config = dict(
    n_layer=8,
    d_model=256,
    n_experts=128,
    experts_per_token=4,
    d_expert=64,
    d_shared_expert=64,
    activation='swiglu',
    moe_layers=[1, 2, 3, 4, 5, 6, 7],
    router_score='sigmoid',
    normalize_top_k=True,
    routed_scale=1.0,
    balance_loss=0.00107,
    balance_bias=True,
    router_cosine_scale=10.0,
    router_bias=True,
    n_groups=8,
    groups_per_token=2,
    init_std_router=0.0212,
    lr_router=0.000822,
    vocab_size=3573,
    norm='rmsnorm',
    norm_eps=1e-05,
    tie_embeddings=False,
    optimizer='muon_variant',
    lr=0.0069,
    beta1=0.95,
    grad_clip=2.0,
    batch_tokens=131072,
    seq_len=1024,
    train_tokens=857200000,
    steps=6540,
    dataset='wikipedia_en',
)
Below are experts of layer 4 (counted from 0) of a mixture-of-experts language model. Rows are named router (the router's row for the expert), gate (a neuron's input weights, with its number), up (a neuron's input weights, with its number) and show model dimensions 128-255. Each number is 128 + 32 x the weight over its row's rms, rounded and kept within 0 to 255. Numbers have three digits each.
After each expert's rows: a language model's description of what the expert responds to. This comes from a sample of Wikipedia text that the model never trained on.

# expert 13
router:117145073138181118175154112176146085112117111130117127080132162097100147121109119167127132170180125094163127142106113166115143141174131138133109118116073129159152155107051093202136189179181096151124133147147124122128124128179124133092177153131107129180177137168152141084172082140116119197119114189108137108197131137123103121082094139120148116134139121168142085167153077145137090102089
gate0:106095161152114172107142117220136108134141189130132182113108141125067087168135147170120102179071158110122172137134091127151126120122089070175197107086107149137108109140160126169104164116194144159151067177108080144164171078165186191136127136139093120150136105140142163131115130200103104082105117112065078130072066116100151154121167136131088065161100123149112149088136139145134133186135
up0:157169147168122156080093115086085168124117158170143114131130075163098138109118163160119141136108156124128184139153135159118119201109154152151131133179177113178120138069113129130177124153106093103113121089103133162140112180104084158144150087165126113159158139175087142188171139131133137081091142090196098164141117063141191102144135163197136130148109112167096156138168077130132094128171
What it handles: Word-opening prefixes like pro, co, inter, trans, ad, dis, plus the ri piece (Assyrians, expatriate) and United/States in country names.

# expert 14
router:132141130103166131141127115115104164178139137097181140090127186110099155108079108210095138136165125097136121141098112123136110122132195138089152129077092180106125124137117135170174125128153079092118143148139114149142153158177055154106201123128146114186186118124176142070130064174089133135160139139119177129157214092115098150112077111192098100135133150105096146091169119152148052171125
gate0:169130153100211101153088165142181103172161148167123135122097145090176135220114123139117106112061148070119115198136072108099106131128154147107186127105137085148105109087089164184150164135125113109176122216113121142093175119148137132134166109104142108155112126106191124128122105148103105133132116115121128131158126097138161135107118142077155126145089193162141144065132116134110101112148
up0:130106163123152134088091169127130126176139188152144130085148109144118084110085090126127154120131147131195143135109095154142036166118148142113060133107107132134189144097106120187185093159061064118228121111096143178142146180117134165131163150105147144175109103131168132107108098141081103101094126128101092117140062112129178136112101121131110161135101124053078188124165130053156054058112
What it handles: First pieces of longer words, mostly prefixes like un, re, dis, pro, inter, sup, as in un-locks, un-its, rec-onnaissance.

# expert 15
router:151131152147152150125148122193107152183153133150126137087163112131129132118102125165124109101150104064102112164164114163132099150140100117122125182112113127102124168096056122183098135143152097128114076136082179093173157138183107121069158124178118123192139135121084094088166109113123175167128120216063087145174152125134076096095082096134054129107094132142132126105140098112113060119099
gate0:171089161070157181129135129240149149191106124107113121167062147131119105175135094093069164126110143095114137099094118160195058165137188097111154075114100086119117125077169098171091161097126105108123128196111122182168139106196130144097097109098124124197169127126171122114123150109144143146108165130153126094130111117149172131126169132090098146105118181145099153102135092096172085183145
up0:138148118176094108061136121100067196186155167127144121221154120112145123094146181172086144111075149144094124063204151152128156159121109134151167152182102142132114137124155147084136146167131112125160132084124150156136126138137136091170168123130108090165153161106091085127143117134131172091120081120144097125119165092106208136167110143120127152170164096093159112151134156174183136155147
What it handles: First pieces of proper names, places and people, often in tables or after commas, e.g. St, New, San, Har(ris), Bob, Mc.

# expert 55
router:123073147153134135121146118167118161119180150158224118188132142114142122119087128183090161096150167106124125142138141115046104125127106144131133140084074129104151132132081103138131119110146075134136130161086142046106044110143120108125128146154116109167183148042184118103143167135140148198158151152099182094176123135116098168119087166194128139103136182175135121111152121086127119153083
gate0:184084137120150078133132092160129138200121119129106140113130144120135135147144092160147175111078117147071148094137121120146118115143121153191154135150125104137094140085110094132123152134155183166074147140075137097083117110163155145069134085127168096169116135097164136133145165084160147126159097126095102131137067075156128088103128157120119155140149196149127170092150113135153132130177
up0:143136119135143169153113121083138128136172135104149087172127088150158103068135142158070116121139162054111186100111136127107127244122138128120170176107094096090091112131150102116179095186124155140190142107106116127175095110054130071084148132149163103155114129143113151158158076140113082115152131129123141124144060171122144114171115149104137106158156105142135090086146133160100167163077
What it handles: Subordinators and relatives after a comma (which, where, who, as, while, when) and table cell separators in results tables.

# expert 29
router:156103168162105187140136090158054140100104146125148128101084132136156155090146136177104134102137135147130102091117127112150148122183154150183102137107118132174114151153135117179138245137203089055152171123181165065129087135140099142104135185140107125135180130107144156104093121115140151153167159139090154141190107109142131156123100088148145124137158142122117119146191136135122090172123
gate0:227115099108140168093117130150134090126144127148108153157052145150128095154130117054132067092131177099149087082103120093143118102118160138163126145139101083153191189105155088153122143137136111105106146101124092114131155111166126109047112173118120176104171116168165150136139174071127156178162091154139094099149128132167172121138161125157151118128079152137138139128105172085115147158109
up0:114142088202172180154171112101139138128179198073141099132144143164164093154154122135134071196158172128131168176146070121148126154163142122145141117137147181093105109093102129130073140176149152124107138130137118152153128109133147153113143180164152149114139136197079116116138125086122120083129132113158075113178095092126167122090104136167088125126165086119160093127126128133148125184146
What it handles: Pipe separators in table header rows, plus adverb endings and sentence adverbs such as originally, typically, then, again, also.

# expert 18
router:155134163080118164152096118176116144149150130143145128125111154098116163162080130128167139134083111092133141169078095149108135130131132096066139139089095185136160126105067093163110114147154149140073135130129196139112146103147074091068115145160161094202124174100160147099132083176076144189148119179132144101175105135130146167109136137085108137166133098147101141129178119137139067109111
gate0:101128161144154117157107093184129116139168180136135139134116150194173103138072066148146170114073114077058138090139131135149122096143133162141170135140169166147100176075175134131130122124107110168123189186106101164190129114146107103107071096090119150171094191120131142165103109187105168104131088142097129095080135150107094111115150130123169144138089157205095150128123131175152118135134
up0:157112195079101138093094161074135200097137192106124107095131151140180094064112128142097195127062140181175159108136142195139109160125155092099107145082116103156114137178176145099112107169163103095157128108139125167116134134177094149111120065142127162130176117103064155074160147098116138100149176142229122095163135137140124122152137164193119170187098138172123185124162079135111156162194
What it handles: Markdown table separator rows and line-ending pipes in sports tables, plus score digits and pieces like ers, pres, av, influ.